Experts of a small language model.
Size: 15 layers, vocabulary 8192, 17.6M parameters.
Experts: 64 experts in each of 8 layers, 64 SwiGLU neurons an expert, 4 picks a token, a softmax router.
Training: a variant of Muon for the experts, 437M tokens, 6672 steps.
Below are experts of layer 2 (counted from 0) of a mixture-of-experts language model. Rows are named router (the router's row for the expert), down (a neuron's output weights, with its number) and show model dimensions 64-127. Each number is 500 + 40 x the weight over its row's rms, rounded and kept within 0 to 999. Numbers have three digits each.
Before each expert's rows: "comes before" lists some tokens at least twice as common just after its tokens as in all text. This comes from a sample of Wikipedia text that the model never trained on. Tokens count by the router's weight.

# expert 35
comes before: "-", "|", " the", " a", " which", "The"
router:468488518467438459489548558484422471459510581482431535431550475548512480514517474530541523463505451526427466573539431451472475534473471516458479513474453450515485526496453462474545423438553525
down0:423509417469465477583508503565528492506482475509547431528455493531468480485483502471594471455524519534475515423455437522479509593480469534519501520493538479509460562466446419461494464600556490
down1:571534531509501513482516502495550451487399464536474546484576535465516481554512493518521464505495471458507531572474526385464501516542430459496507506483534489552513499496466515476480530502558543
down2:438558497451466565478506458545478504472481540533542475468454502494562539481500532477443448579547527529435471497579534474448482543503516542563462433434554566531446474525527524542499516427490452
down3:428511465448544510471428505463494521532522481501506479498474599472513573460480635540556512456477566513474527515512480533493490479408465534508498524494489511450496479515483483504508463430467461
down4:496481494454447519521437476489544467467511470477567450585538458512442512466476511513498478479459523458493476532514524493522443508533523520547503514452443524482499471471460437472524474425477496
down5:497544508459472543473610468511526460535530466497522563556540569527479481533499522439421496514534459518526501540538536557491531499566557495523501470540472500461460509542483492476542514571415511
down6:476513476475450439455528495478460541575459526511510534547477517483426490428443533557383578553526460530464454509476522437492498509550558534495446431526490539473491512423503444542440481575471493
down7:434505492492508466505427480463585487528437511468538512498535497458533551392534552526471483519493436431482462523516494553505545476471457481493536503451528515493524522506482523509503512445517435
down8:537448556498464483512547512569533619464505524491536533549557474488517453526532562538533492386440482532507495499420497499489526499526418467504527507488504497504519445547524463535555539510487481
down9:537396458572538497527507453464535505515500534394510489498518401486509483506497522512545538521508500563466528515428472473498463561502453480453504526512493495478552491462503485501514517451496440
down10:437467520534510478449477526478467493523447474572472505445527552560505501505558483510479539510464426487521484483531425486535543423547487480531542457531526411495462484498483474541435527522481531
down11:545436530478538510461520446579510538517499536440560404533498465419547520448481489523512530489423519476503450483486503499456601474525481516516459477515429535535479538569494507514488476472494480
down12:466522494417475533536509489548554579516469565487502503410443480529490543491492528451483555458568459442476473503533494589501453529545522486543503492490539457435459444505498514405448508465547519
down13:413504512539490494440499536510550507521394492462454483449462556513498513477554471540533484511459570472542398490457462467524486562531543528476485503518538461549517502530556514503463525545568491
down14:525542517492505511535482474561536475598449474467444477550486487537515450472480524444464416517544537455519507428505483472508521469510525500497546452456461468460483432517509503489535500461421487
down15:491592496507503474480500489484523616575504502488433526511546505499591470501478529529500506471510390561552501476581566451445512507476455474538411560485471514489471458533490436550459439476503472
down16:558486478473515570525495499505490477472430471476506439425454457440545462455547524430492542518472557502586460441504568497464553537516489497451492572521533469576514477446517452547470513487488531
down17:516525488472476465533499534531431523481580500506461479466469494506513497559475491568511541532558537554516532529487434500460502439542534488522556508497550491580404543539527481515515539533492521
down18:521452495473455510527510529403493518433487532538474420532548509479416427565500521493518510521490460407476529459502494455516498441462457553549542484528492439521475549434496526458513459510559572
down19:531450468470499524451459518441463544492502515457494515524541511492529531581442421446438468511559494448556514467539498519477525436528503528565579462478491540544466472502470549474442492415439516
down20:527500507467521409433456490491492451447512533413434495516480510463509475501437449497450538536561509463463533547457537482507498480475516474463535487419468488460474504559520562546488504467547544
down21:488460564502506489482564471489475498503471490507487502526498549493568465529528435493543469487468432450452479509533459575482506502517478420488518484395530496492464435440462497441552532486465482
down22:436504492457553474438543570428523494561457539577490551504462484458474504546475546479563493489502518553450563473484491543449484434498481486531538493555521526519460530461533553492435508480525465
down23:528504484515495531583504537444561531503471545489480564522493504482458531525457454579543622475547571484551481515561499496528552516479530515542493469527514416449517478466460521505459561450461514
down24:457508479504479506437465481497507444423493413582543434551542452507504541512453543508515558452481540542530579491514495455529521484491502450509461579535413551524533528537542519518472533551401434
down25:537526516532544538517563435526500497449521444539474456494493563500541584412468585485455469518532461531478488488426493484497638462515527471523532414469508481514549578461430483481512500460568426
down26:497537456514548493584505485448488521502532492533568486494452544515514519454532503467559570502602526448516545538527537472466425616563536518492455527532478528458578488509564448457466572389449528
down27:478424563476466520474446468462488480532447493521548499435437532525520558513487518492467484569482473540510473516566500459510479553464493548489534560530459504499445621465519500510491482528508507
down28:460503493449498447492448487480502432513491557471485503519480499556509552415493495427500470490488533555499506543456484512547510493561504557458511457456615457519476479561421500496488496468447401
down29:487449486477485516479507461503538516458496533479544510523594451485559528530425558545498454517502465508577523479506482482439469407516521588494446533427451408521578443474472516551526518480525537
down30:554605487548494462575458500494532469471439540479533549454529516504509526522503489490542511548494468526503521526539535498450573523486576566465573494474515454420428443472465496458449507494507505
down31:480472531455439510459499451457501500539503458441530427459582546517525510445483521527523508529518511547517434504503492505528583504564447486550482553476506497518532533438519503480542569493544506
down32:497511452533479427518484473451538572501538450492451525512532498580500529494541448530516486609469395528464506487511521533452495464504539545477464532562506451556484465489593466511512597465522505
down33:509478487587554492469535477502498489522479513519485526511558519551429520582535479479486459496496481513541511529489503536406543418539454526558490452504579485511494529447507528545535428494484394
down34:485476464483490514487514477473520539534463445434495525479492528457484503540479498494478458441532546560659453504528438409518483462542442494603529475490534511553462528493461470501488519514514491
down35:441518584481482434400512442513496468514474508502463515497492498531510539507457498528525564500546530486485502464429517409478542550527472507534502469429459465498489514579508526478500535451438492
down36:521470485489453544490435520521468517514579620502453522510520495450550425535509462474488508563501497504477504420542540476527519498526539556446449416478462533460520562521522515466528484524455592
down37:502493492478503437595563545459550515512536494462447494470541520525408510518489557511509414510519475398515524485479493452463499546452611444526545572429495507548476499538498561470494547459488522
down38:505491542469403559532572516425466453487449531507470574541568461483494510410481416489530510505513423415520473534430515511558457489479529504502516479507439494458481550525489501520505543472472493
down39:458520475518539524452472453469482466569455471519501490537546568516571508566582511449488502481522458422472534502494480467551540461490496481483496525446528486480527519524446469477609410526506571
down40:487454561497502486522472565496499452458403531425517494506535508521484493421490526526534542504541534500476560449546502490494511526535430558533522457480555483440479441489464482580525507502458454
down41:503541445486541439525479471485518508538545511484483528533450419507521549486528584541416501570517532437457494519507501479507467530473492474586524478516508437469585550498496499458526410514460589
down42:503561470561506475477421516481504509456480509502509545456504480462426512514531506554508516516486543519525526575452508653554556449443495553458506483492472482544466463451505570549432512517558474
down43:463457495523494485538502460472465541417518509505476510557551446500507473566547493470529480509447549454570515504462559522554481578460578552455580522531493507420459471492538466440490537532503488
down44:458464519492533485527460453495517404536508519577553502536515562470484391493491490480472490422569479542425498444463451528497533571535481424450408415507512515449462473441496487445554484503536457
down45:498623521432535501557529523487454481537515521424579594514592459558495448559487556491470465465525560476477486504515487454482487495563547462515424404455522509453531512582454490466494522486506434
down46:509545540517549461461454519482499518525508350474471453506524528498468596481505545511465548526472488486521462440514426500510561509554519470497514468512469544557515418478520533531568522508472472
down47:501539524459477432513446462562487565565435560605505539507517499483517512558492449566575475478536467552445466473451476448532529517516538513581481461480459572498465502476519517480501479500487553
down48:530518527509488492507491506518481448555453433571472479551550428473510507537511401473495470481467504494497506558505466549545464539583480433516453451510489520437447534444545481540433460417590460
down49:451510547524502476470493456490567530486553387509494498557530491548461556485560518493466567451499458541502483507482431463455498415496471526523583473435492401467497484539497516463494526543485496
down50:510471534407553494515471535526492544522533462463503479471478497463471511486468513547536428500537493504472544502512437511551567496475571464464492501420493500402459452467440469523463505550519455
down51:464533474496585483512483538401539483552474460556532532519495457463451435541481537501532518513481513472446502515522529537463481573501465544482504472512533472501517497437456514554464523548423518
down52:544484535441487535482519503553483485513486517510470492469503482517430484555412479485459483520433490415527481493500535457507579538542452519511510535491460499566494497439510451464554439468457457
down53:523488516501500518453525439440458467526613523486563458477430550506518466467538518531485565453533523505430545478496447514507541549495432525543485501529509550507529536551473491478531488502485490
down54:543446493445440537492530470533493557455519480536494525529538535459479492409521585489485571488463502401612459514520558486524393462608506532543577471497414497500472468433508486462436478499513515
down55:519492522480525563541459474516466503459413542499484436416537437445489520469508517548445512464551442484508490452512454517565500568554509433482469510533514550476528502529473517473534478578503462
down56:414492484505505478494495546541479503494517535523465513501456552517470472488600480437462495530523461577447547513580515466472541495464525459430470498445468492553512449510523490563538433432560484
down57:532476582525545530471523525398512550531436546428508414520465521520539515530521467461598464526506522548504477470558485488522498497446492471459484466525490574491446476495459584577515487507520508
down58:538504399501507488481524416488435476517461531542472485479574490513465469491492470496468492512500529493525507487482485508507534508448480508529510481516468456461510476413456492441610477483565512
down59:468487468544511555384451557488440514551474519415450466480439491478519461472489466490541510486519584453513559552415502498497542494520501485419461502589564555518482505446581474516446513544502487
down60:573534459481505479494564416504537513491534498519474503478506560545552499461467436465411503461512483498506493442533498433529430488496404524495442493542505512476478518513606529526429464510475526
down61:533520441541533546489541522489479499409507486508533533481450504435516524467501446503517524532506531424503517523494528524561520481435558557543514523532532445412492486463533509521556460521513498
down62:539483422458518532504472476575574560526479495556517523524538526488474402439474481579479522567531477453558486497403559537443455534456531451508500492477524513460546529528495474470493531474498523
down63:499507540461479468510483533490490515526481477536529560544596547559439501468495460547573465503537502521489495458505494500561498489517459465452543510546489466609449535489622495588455441572555523

# expert 33
comes before: " the", " a", " his", " an", " its", " her"
router:478456501490511459563546575490439456493428520451487517470504481527503458468569498513489530473473483538485473529584485438494508491481466434449564510472512456539470493480515476494511497504514480
down0:458502457541495513547510418480460480473459541503461542490477435572510518500542497470509491506498473508453512511518518483531529553552472520498479521416450501486588583476447461505502491555524458
down1:527530548555456542458471444482546439441464503583477493528481475509465419540534472470534508482441508444549435550461555501543550443500551440484526412469512532555562473489497432489495497481518580
down2:488411549496459445483481517463480501534501465557487501410539490448524461483544493482561477502487495438543565527526462426498510521534467497493504465455492522444444439464492504555489565553488460
down3:493541600497524429543446514543498461483471457465564510515486525437541469426508535506484514446534526446511508551592436475479514517572495492498535517558523480519439528536443492574518477467529571
down4:519501462555501424457484563465527524505496466446477513479585439498477515524521537502502528452450477568531523457496549495590541495488502412509427521448470442523494512484599606511495463470544492
down5:496521503583434442478560447454421490448525465477554476515496548468509535460518439437546485482530447587546493465509555478532450559494466559515528496517524554535532460564535554457476440463505546
down6:565490467478514506446485439458522521468501497484553450522583452577606523483476465534519438444435544516499483576454522491457448505484545527504465512451486473526475623539441494504504491514476479
down7:508521481483517479481465531502519509596463498559403493570520562489478505514463557546493523575484443461499445444459469559460482528495522508562512491506516457519443476573465545570479454396486569
down8:455504484530507553490456467473498500521555548394471459466417465505502518508448506482492497565513479474537471482447580474525547506446474499584477521448572528524486534526556517477489490539543514
down9:488483532500487416427455482446549435438511434466515477498530533461483492557512522546485511515516501504512474449541465542468429464536563402451521504453473536496526488442460486474463458461456405
down10:528474467482498463447484391458431537407579467524572576505574468479528545466535531534498532522463508475526489397508529592544504464472494465504415510517544487496529512450437537453471499381444559
down11:515572571596478545533523495495550529529434535585461427400462487582495511524514474525513611444529502497503489435493536477528484500448559547475533457449461491424512504481542527485531536471525458
down12:488493494512562503435531470466452486477465420575499540454460479532533521522509487487530411529496475510519493527501548483562552574437445536546533459502560590531546488451502428502521460464527532
down13:575482446364498512476479468557459536458483551505557471476513493484533436495474522568461481442498466425495554536508506504525481554511491519480433536430451464540534459520497465553495485550604412
down14:429515492433590491526454566527512470506512493560512555429430526503493509449458480503532518526523493457491570534490405532553566522443553483491587557537474518466577459469498465513481483479514466
down15:484503487532528587484538487529504510527598531493485510557576511374495551482499529455500513521466578530470460575484512520469470495501535499499484519504487467412529535497514503478496465540431530
down16:422499556515539508471475553491446524430497535563484533535480534456486485509465484467489510433585533529538516470430468445459494551476461461543479502476562460545490505516499563508508446520521512
down17:562457486440467452531504501569505518483497572442495496540479427504490452511484476506467458483516452512494511490477477494554432520488447520466547436535463531499506559563493499471556485514538464
down18:472463499468530403498530586484478411476486456501491538477573539525483526513543528480515533544454483539527512462487512486438548448546506431503550521540492481423565436490458536499514513446505523
down19:492525497440444461479489605581459496445519493557498477542536408537461559501499537495491468410541529505458507503560477488536495527533540477526519548517567499498528514529488548524479554423588598
down20:491385543521464469445509451475464501534480540433554479469531556425526500492438458497518499473548521539492484489482538485458576509515539522508557497452515504462541510463470562415494544484471540
down21:510427484540543523506514485509561556455451527507507512541504546464393534542470490613486518457635540493529469482494519509481546536493552553519493450474490506500536515505447469516569558494502454
down22:515517501504466512440519522495466514425462482596494531492473445550512508465480442464468519536512515450535524498506516430495529517454457557456511538491537494568515530443430589550585481424575508
down23:501456462541474476519511505476449465491517475522476501479556510473403575454464523536494532530503552478456465509483529446560483531517463450480564484543512465431535446527477408495517489443516505
down24:528444456477493462546521524497455453475484472583577485447486504469488573503602489491505574473434547499467493503559458521472525467518508494521544536484571474454484535489518527507472536493447577
down25:479483454543533432492516525549496509455534465479481595542498469566495507550474489473514526525558460462536522462531467405523517533524490542451441465481560528429567463481495509483508460559497484
down26:517432476487543513471562514476546491575455416484494494516548491527476414470520489515483426563458496476510479497490516429475435454449512498562481486548517385543547490532442548571488488458490471
down27:528528492440587520493500563522437457473508538500512502478425462484504511424532494428495528543529500505485425525468566488513559488428501547473541539512511472532508466518492492490540478555616447
down28:488505556507467505521555528519479486510536492572537498555456520481512534456509493441499482476465568476459517504557471502466486489535566475519485523475515476509508484502500552526423454535503520
down29:535558478436552484472504477458423486484427544493483523513545487509500452531404516540509475541523501569462530594483544493562507533473517567541477493510505548579535583518458442478517488520484478
down30:430463542499455502550568468502552502552518561537464504486524493499479481493489505536523500508518457518537451499473588475476489491401515460510470537509510476565503544468456498404453458445494500
down31:538506474499508541535489441530474514483516503520522549542503466584527532405542548536571461477491447515552532434433555515586445499481467503466585456478506486489554545508477552493484500462582467
down32:574483538497582452509472506542485501475462548517493478476437501483446561487504491439453504529495469521502439534473489510560450521452619442531568503517496558511409520490512524512514525510464535
down33:421521531499462591485576509510505470511526529473480493533455495471470463498517450507504500497477505529516539521494578498413433476537501547481537470576539460554489486589458540437543486536444411
down34:533419479478498566531571469441534480524591521429565552508462423516473482516493518549439503558450534469537474501510485489433479435496509538431542529498432508482454458490456530533495452547509492
down35:480501468472595444472434563430482445522428509486527579506472517489492542558468466503521459489517600473536556499507511504567476503529492539474586506525497475584545518472486528453496508467491477
down36:502514493513491508547488555538527530460514516490489446505567536490522480438495556476515442496506447522523489562488517465467439501561424472520542472481485489544501464595432594452527546524508517
down37:484560481441440495502512483516505533480517548499531537545552450471487433500494513437498497489492531527498519470460495532526460495575488490481483478537600492521486551558405480397492506459543520
down38:561530501452559450496539484526510471506526469547513464445507491505501495465567535442529499504510501444566508457462487519483454490491460532494447482516539513456467514450428469461453413499432524
down39:423469523442559471520539501455424489535546476447496581471497535478483512517540470537514520500466505515516453554540449456552485502488544456527442488533470481473548434446477459456481478517474393
down40:511535549474516519517555415410495477476473515544546462469540507450497545555412521471443542488502472511502547513538522527402513471525460506513488469511543541525569493552480522524493521425473521
down41:487519609561455540469591464514518526452456513495463421517530488442555427479551494518471564491512477542483492559433523567549560516551508432456482478525465548437448485446458510486507506521461456
down42:490587482576559543461542473483505554422534524526507540513592486567513518498532464611464421470469487515563497480493450511521537547469519464532512500490515537535565549504492529554491431479526560
down43:508495531462533552470452513452475544432528554512486456499421454520515479483544498460439555432469516565493514561497519549536468497517505511402472517445487433484525495514463506491499526472508569
down44:513458535548533471510489476522491496489558562500537519511515470536519495486545469518549490462476501515513539567522467473460487432430497464488556522591417551451511556524550544429469471503586539
down45:497542489445507486425457489571512571512543460514512470560433529441539520504491533487490517484480476446443466538524475497537611545464490496459459450447488483484491474540514533522515479464541549
down46:560486506499493484516495459492515485540493354416560526461527560505529561492459578511454563502476546537543503508508469490456497468474471540495492525551518484503521485532497516466486535558486478
down47:487567533455452447483623457484462454465531492472549517534475535506563556541477491481545518439526479489516528565487516510509459549488518516492474507534483538517487500505478463508509463454508494
down48:477498389521497507472503470531488530513505509492543560428598452540471487517479530525478466526407541510463448473484455550488538516452459478538471502424505515525500530370425552508472538515466503
down49:570488489529542485514468509548463546482421442490535489493497477523483545513478450442489437536479479509479455514472526416488475584556543570583550496443538531448483498501486496432534464485541466
down50:423486487478522447513448480545506493579540558422529522480546509479519507536431500493551515527483470521462523572522440516547583493495493460498496617459520562512510502526489539549456439532510512
down51:530556468480543426533438492447472487488512485565467504491533469504462502524453517513496473495487520540512408442502465477515478433526441485557486555507557559449506432507510469552549480482481498
down52:495484464464507460505566553441446491471454532421508469435542517521474426523437525515509497503506525535473419535558531452560465518482446487485493436453518508500512546534489495513599483412562468
down53:480487524488514529476479515489451438510530479484482547509420570552529544489522439578590502563551440557486476526450531393508478513441593525508510543477474502512493471526501572594493505473527496
down54:463482423497540502458530503426458415472529544555482510454519464439444505521565484520551483503493567459427470563558457468460523428439521462546564504491459431513540536483461495582511463511488500
down55:525511520414530509453461507482468497555454572541460506455557452493559514524447456507503421480543454484460494515484516426484518504444490527452455545532494502467491464494496575564508481560592476
down56:500459578464467495468466466497472511499413507482499422567529475439463459524458458532498475528392526527465495502536529523514420559469503507490511453531484373546447456514584513531516437458538511
down57:500514564461488397507569546525433426567418480524516546454500526543493556530519449505503528530501515490483582534446505466517534532508500501483440588503572511531497437503495490501472499506493546
down58:483472479546458454570533484491456507482491514417538492497516426541449478497510493468522559487502553517555471493478545477562430441433499474469496511488510501471577528494461533525481422527458466
down59:496492529575481528474509483514485506493475515462541505463488546489520517509488435490436532581529483513485437467532569482487470577504494568614594439430473506540497509533508544519548523516522455
down60:498504566534499440477495489457403432402480500527472427437492516476529464522503469388466547512516533509536494486470595560482536504471497526515482454504476584516537502432559531450492492512551496
down61:549506552589495567495520517485487512533456485526525572467511443498542540506529491552508506474419479490540497453551468423539509477469490585514450469496530474600468557527540493492547507451534489
down62:505514489420561550531499537467503388496514459487571506539471514482479495537478503495508464457567514542527515490489500500547466487556511483522481569511399464469504503502524461455444515532547528
down63:485541502491523553517502487525540441514507549585487501505475459475477515475516458462510547502512491538442512492515471478486530478514495506409386514562458540517453420425458490487417564576454540

# expert 37
comes before: " the", " a", " his", " an", " their", " its"
router:485470526488535472561533551478436475450412493457463513439527477542522464468568475512500531487477433589461493520588508447505549500518473462453547520475498467521470490462504449479519479452535500
down0:527525539426566500478521470456545530501468584481517463476574467433505510489493498421537498493533559476497506491506509538539460563529507522533540451452510523431461533424516442486459534496584465
down1:495461507543499486503455432478548547503475523582491528455594561498479490500566460489496547470504526500510462493565488486451470514467490539534491447526460529432475482495447590489540551433493467
down2:418448476489508508503527454511547448504478482464504463475559569482549454516470581451461480581536539487494424483501468538497488516512539441525430548531488404544484535436449512499504529518492502
down3:557492499465570554555479542527539449510498518438497491489518510464503521513465504534440505500518434466545519508445481495479482510531497549437492498562471544470470539472497575490512443469474466
down4:514503492584540503436503481484476469476473408490534495507543524524522524496475592517512472446527505496507526487526460569494562551392370512522491484530523481472534482506506486481419486504557498
down5:484548552511472470479502510475454487510470486508473499501517495477478527505537480437473454528570535459473547548503555450480491546548480493492523493515484451526553516626511444501511559484602418
down6:464499424445478505485543489480467520578502444445516492470579474530534482513498501471449503568542539457529496518473504486516478539513449522491455517501521527529515575458492506490505493507491501
down7:456483485553486413623524491522507511497464503483507497459492546483541506528497568523545486468469456486544553551543535449480461490485508505531602552468526446529505386482533560448543502553542496
down8:547503462489537521481537526489438491468531517476505534511533464447501511552441499490543455544585455444485510550548485532433494473493547513500520508471498510490527443463493539504517488503477536
down9:539495538497471475519435519499528534503454561500469501503496478543496510484390424477552541510530411540537534447507585488482497506476495478518474432469510562501509434484568480525549502520540476
down10:518472529533569519494518514471549468484580462468421444481462592452516485499556498504488527431501474516437498448573515535441521548564508475531498446512441530443552540469531476567539463567503495
down11:498479459508547494498448490546499481464504459449453449488469478498519508451468559537552509522482459428481642496438486524523497459510523504535536491477468459465501468522541483592492550456520526
down12:427474549521515545534524468504472509512517508550441543520526491480459490440540514483578476463489551503547479469479458465419514456498521459487494446556502501577440489505510484528440447504514529
down13:467515439402530601454492541500538474468481547461520515609546495532540476420562458498460419524500516554503511546490487444500438592483506557483526494513472438474490522433524493439481486508454537
down14:563494485597526458480561476477467522441444525484544577537476448456511444502599460546470554503583493573521442522484446486495432473523457569440505483489532468523482490439487505489494487448495472
down15:512560529549442534454430533487496544478525494470560470422540492462545477501513508529526510564451515441464486482500526517496483526503532511528520552446515454425425542506527527496515532466473514
down16:500555569445465482496578507498502504587594555550480469549367542489457451602572514468476497478519471462453463498485497570436543457498540425460521531510444464516509469480428537522411541488416495
down17:515521493510531517437549489481491497480488487545439465460369526563501497501475563419518527485614527502520472540478473494513475561450466533466538405497546437477466525453439471471497522446429404
down18:510431574479472511538447513501516553510528500491565501478530568505512467445520465567438533481471511446514515506503553486500534454551455463444520486440524419546504535558482608481573500456519517
down19:532504560518551502536514478470488584453468482511448516496532516431582447533511509514558517468522550466441473439498565516456511575549524466463550438541529471519443418542533581546541491570543545
down20:498570506492517474542508528519480481454456527483534560469485436639525470462474498523458490561394492495520485515526531490533486483475498527532500470506565485556423563459520475582553440477496527
down21:494528489509519461526521571580532517492492475540541478507479465522539530555602551492420523503479480426528438511536535478498520427514508504464455499488504514458502465509505463452496445474445483
down22:498484479436504404457431518509451469503533519517551473500501416481536467522522504469472518498471477454490552576495503444533547572521517480545441515540476496519496556526533501476397493483601506
down23:535420462412517481547485526496418492476437472465512491553448456501529558434491535411517456468499489563496444507501549473473499504532506542500522551469501516476468502436527531387536476472457535
down24:465566522494426560575504458486491509496555539574452472463517476455533487538433433539505462443457573543476512466452489545532449515444425493432467503509565458565474464526493529518430491542572514
down25:432524555446527460523494506556478451572446503462478528446489488502461535400504504556479461616447557515556501503474441447498505465544540533488480478511540454481449463625569513520449522538441512
down26:449449528497526513550482533471517512414484568503434491404549507537511511472434487509461574548470469523487446500545484453590524522460426500511512511443522484469509570533508500542574488407594546
down27:493545552477478496537471509474516524506522480422513486577470553525606506535542529475476515465438508447481477510498499544495469450495531518491505567542456530494481441494513508506495482469565451
down28:520477473533544514407520485457417483493525486515464467443560519475502444482499448503561506518548550486533480555544463419489544484407518524497486513449508529518526443485535502523528488472507498
down29:562502475519543542481523486465501522486535517549560444480387471495479524516453523521507493626561450536386481527508481479475467506506502526574497507506519452505481475507594525545535567529499552
down30:553451518560501503565516461470560487521476528434522485436447569459517530497482438459555574559506540549497503481459587490502482525502526516592517431499451528487502528567518465505482570523504467
down31:480463566548452440520546459442474504467565579459502558521457497506444488522480495512515464544519502529487465526523534542451512558469509501435494493512411455501471521555485484500519519574471475
down32:501539439439503497456479468494498501499484521540481486513482528514558447494463460569517429453479470402502533578481449433568484499490506525475516489473499464513592442518516533519496478524567465
down33:519490514572520481495487499554529543538551578569459449554530455479481513526525493464476528485440508493499465462603502578455517447442480536515484495528432454527532485441496439506464531610483536
down34:522464497553530493491474475556458497506500498483431495468486496483500471518474484458528483536557577452502511534498409402540519475485496518440496529473452543420566531494424503528516530506554508
down35:514446462545494471561475514551543496547508440509479541470470530580506530490490543526446568540533510492473441439485541490502532514474478502486487480580500494506482552444471488534495549509529467
down36:472531520488574514505443519533482471493497428536519509471418550521490552455551464493476488486500515429503508483559430544510446474451483508504597487488580500515547523516496594547491443508448540
down37:453534484582478482478499506522548517584464504549517501563593523570514465410499468579518494480511476491461525430522524532509472530540453455513492489493477419549572570497538498445494518455519539
down38:504472555534519535485481578461520469496484496467480605461492457450461511497499494532515525536413470542469511508488520476521499499499417523478512458551453492496489487492457442509482502432530474
down39:560488537511490562479505524528471526452452535487521488548513442481535518481532489433475466593483456523487511569490496466552500601528536498541499528497525488531439458510488563369517530560472562
down40:485526468548479490483507537481481551459515549518476507453468512533457486502452534530473506480562524560553452454425511517425475497549495529569557501493532629493486514500439476445549504482478437
down41:515458482462494452579391561418506521517403430515477483465514487486499508511450588465540517492450495476542515506453512401519481452594530470440444545522517398518559500509486495558525541470469503
down42:515504490451509483541531491576532451531428486497520514474435430458484545494540471414550548520374494508476470560472551444534470497408475494466437532552506440448532517478443516440479527490483450
down43:531515471540514496512528491494516469475470422545498486437462528512496443495515535508504537505528481486475490559600456498471567548458514427523501487545501440508526484476415485506510507380470577
down44:522565504486440513480434500507557560491525472486556469502408553449466508540563528530524496466529471561521443493545496552489522523606422404544452463451572527453542521576574481476526514474537579
down45:464522570555459466451574469550484548484531536506452491474587496505465458490542514531545452477566507436482496535498486492451523467549495498494489497476400499475506478523483531532540573514503510
down46:500542555426507514523499507471524497526458492374499551572562522505428479542449531452505437441503529499553495506498509459527521462478521489553494581463506507560494547512420455500570499502527485
down47:576483444462500499527434460440452509491439528476530455514551516539490522531493500485495450511519476474491581580512572550433543551525442517528429432533436500548518474554557547501541474466463561
down48:526513522431484467564478514505451468545588498448531491525599518468479511523416534575497557516479519493591487457520471563464429516480514493523497521540496566487450535513530522448422483477510494
down49:468488547479499478554476460490510440469499477529547463507492499517476451547536434477526479470456492493502531441505525515463531482570448508515509402467491558558473544508538455479512504601490501
down50:456518469502483519538492477481476473456537478578487527457526531449436498483551523481485534555457546524460508467565472510525518469512550481500545466456505558418555468458566502487479519531470532
down51:565425502540450544474472486538479470436567550450543452521428492463506522527538554453540466485532545495525506531576427571528504478470500497490413509501455461470506408504518549500549443515552473
down52:519530520466491589576555525554494449521491523520468471476583547433520428508467564500528481510520465567455480613496539451481466450468444450493477545558524553516492522573504500544512500499506473
down53:530504451619428484469520524580520526561495441558443435595558532475515502518530516453489510530508469437513495434519460532515552500492420474477438555519533490501531525497483513527497467462519555
down54:489568447507418505466490517524464554512458529448535561522516480503438487534476488547468574476522583513524484538445510578486451491553453534460441523502510450452564460522540533444516495545471428
down55:462497489546467522467498498516517480545518482542589469496508556488487550490516511543478491471543518530512468499569448528466502525475439451525438553518557492478550503489529540438518518592421464
down56:497446501525450508473519489506414485489465449567533490492458513520469542499508464501486539458503429523540483539531526576502507522530532532482471495606488548466519479511500432505482503562470583
down57:531569526465529495517429489446490543513459487474523527527482487500487561509519529528526510551454510539498427513508518519418435476462500561540523516494455493563508534495476484503492396500460587
down58:500532531462461500511557498511502484489580454527603567513546452481527456485507507526427435498470459521541498493527518490507503537446407501581448424480557488621476522540514401459548556498477520
down59:580543545494508568512529592535416461478513501501461534474411437463515499513544417528484501516505481549483429466510504431512470517519508531491468495515529490407454529478487542538464547488476509
down60:510509487516501397474555561556498492515471422579463513475601471482462484506518539442482478463498497493519480468480478494551526488459543462465509481529486517519482449489553447474422535469506435
down61:509509445500490489448439466506500481477522443460552514492511531467507498509453406516478515518495522503431530548443419547493517466560469453448484551493576449400458499494531426519503502589458472
down62:470511484479430609491568429513518508521503531441468522489544489448463426479543431505500479511504483563542519502425534491506495510556490548384531469533450525542563543532513491453492499492516471
down63:431505538546477532521484440539468546508490476470530383514455478486528447448601506467422526496530543564452561521535499520523455519542507472473475487477525469455478506466520506491466435492516488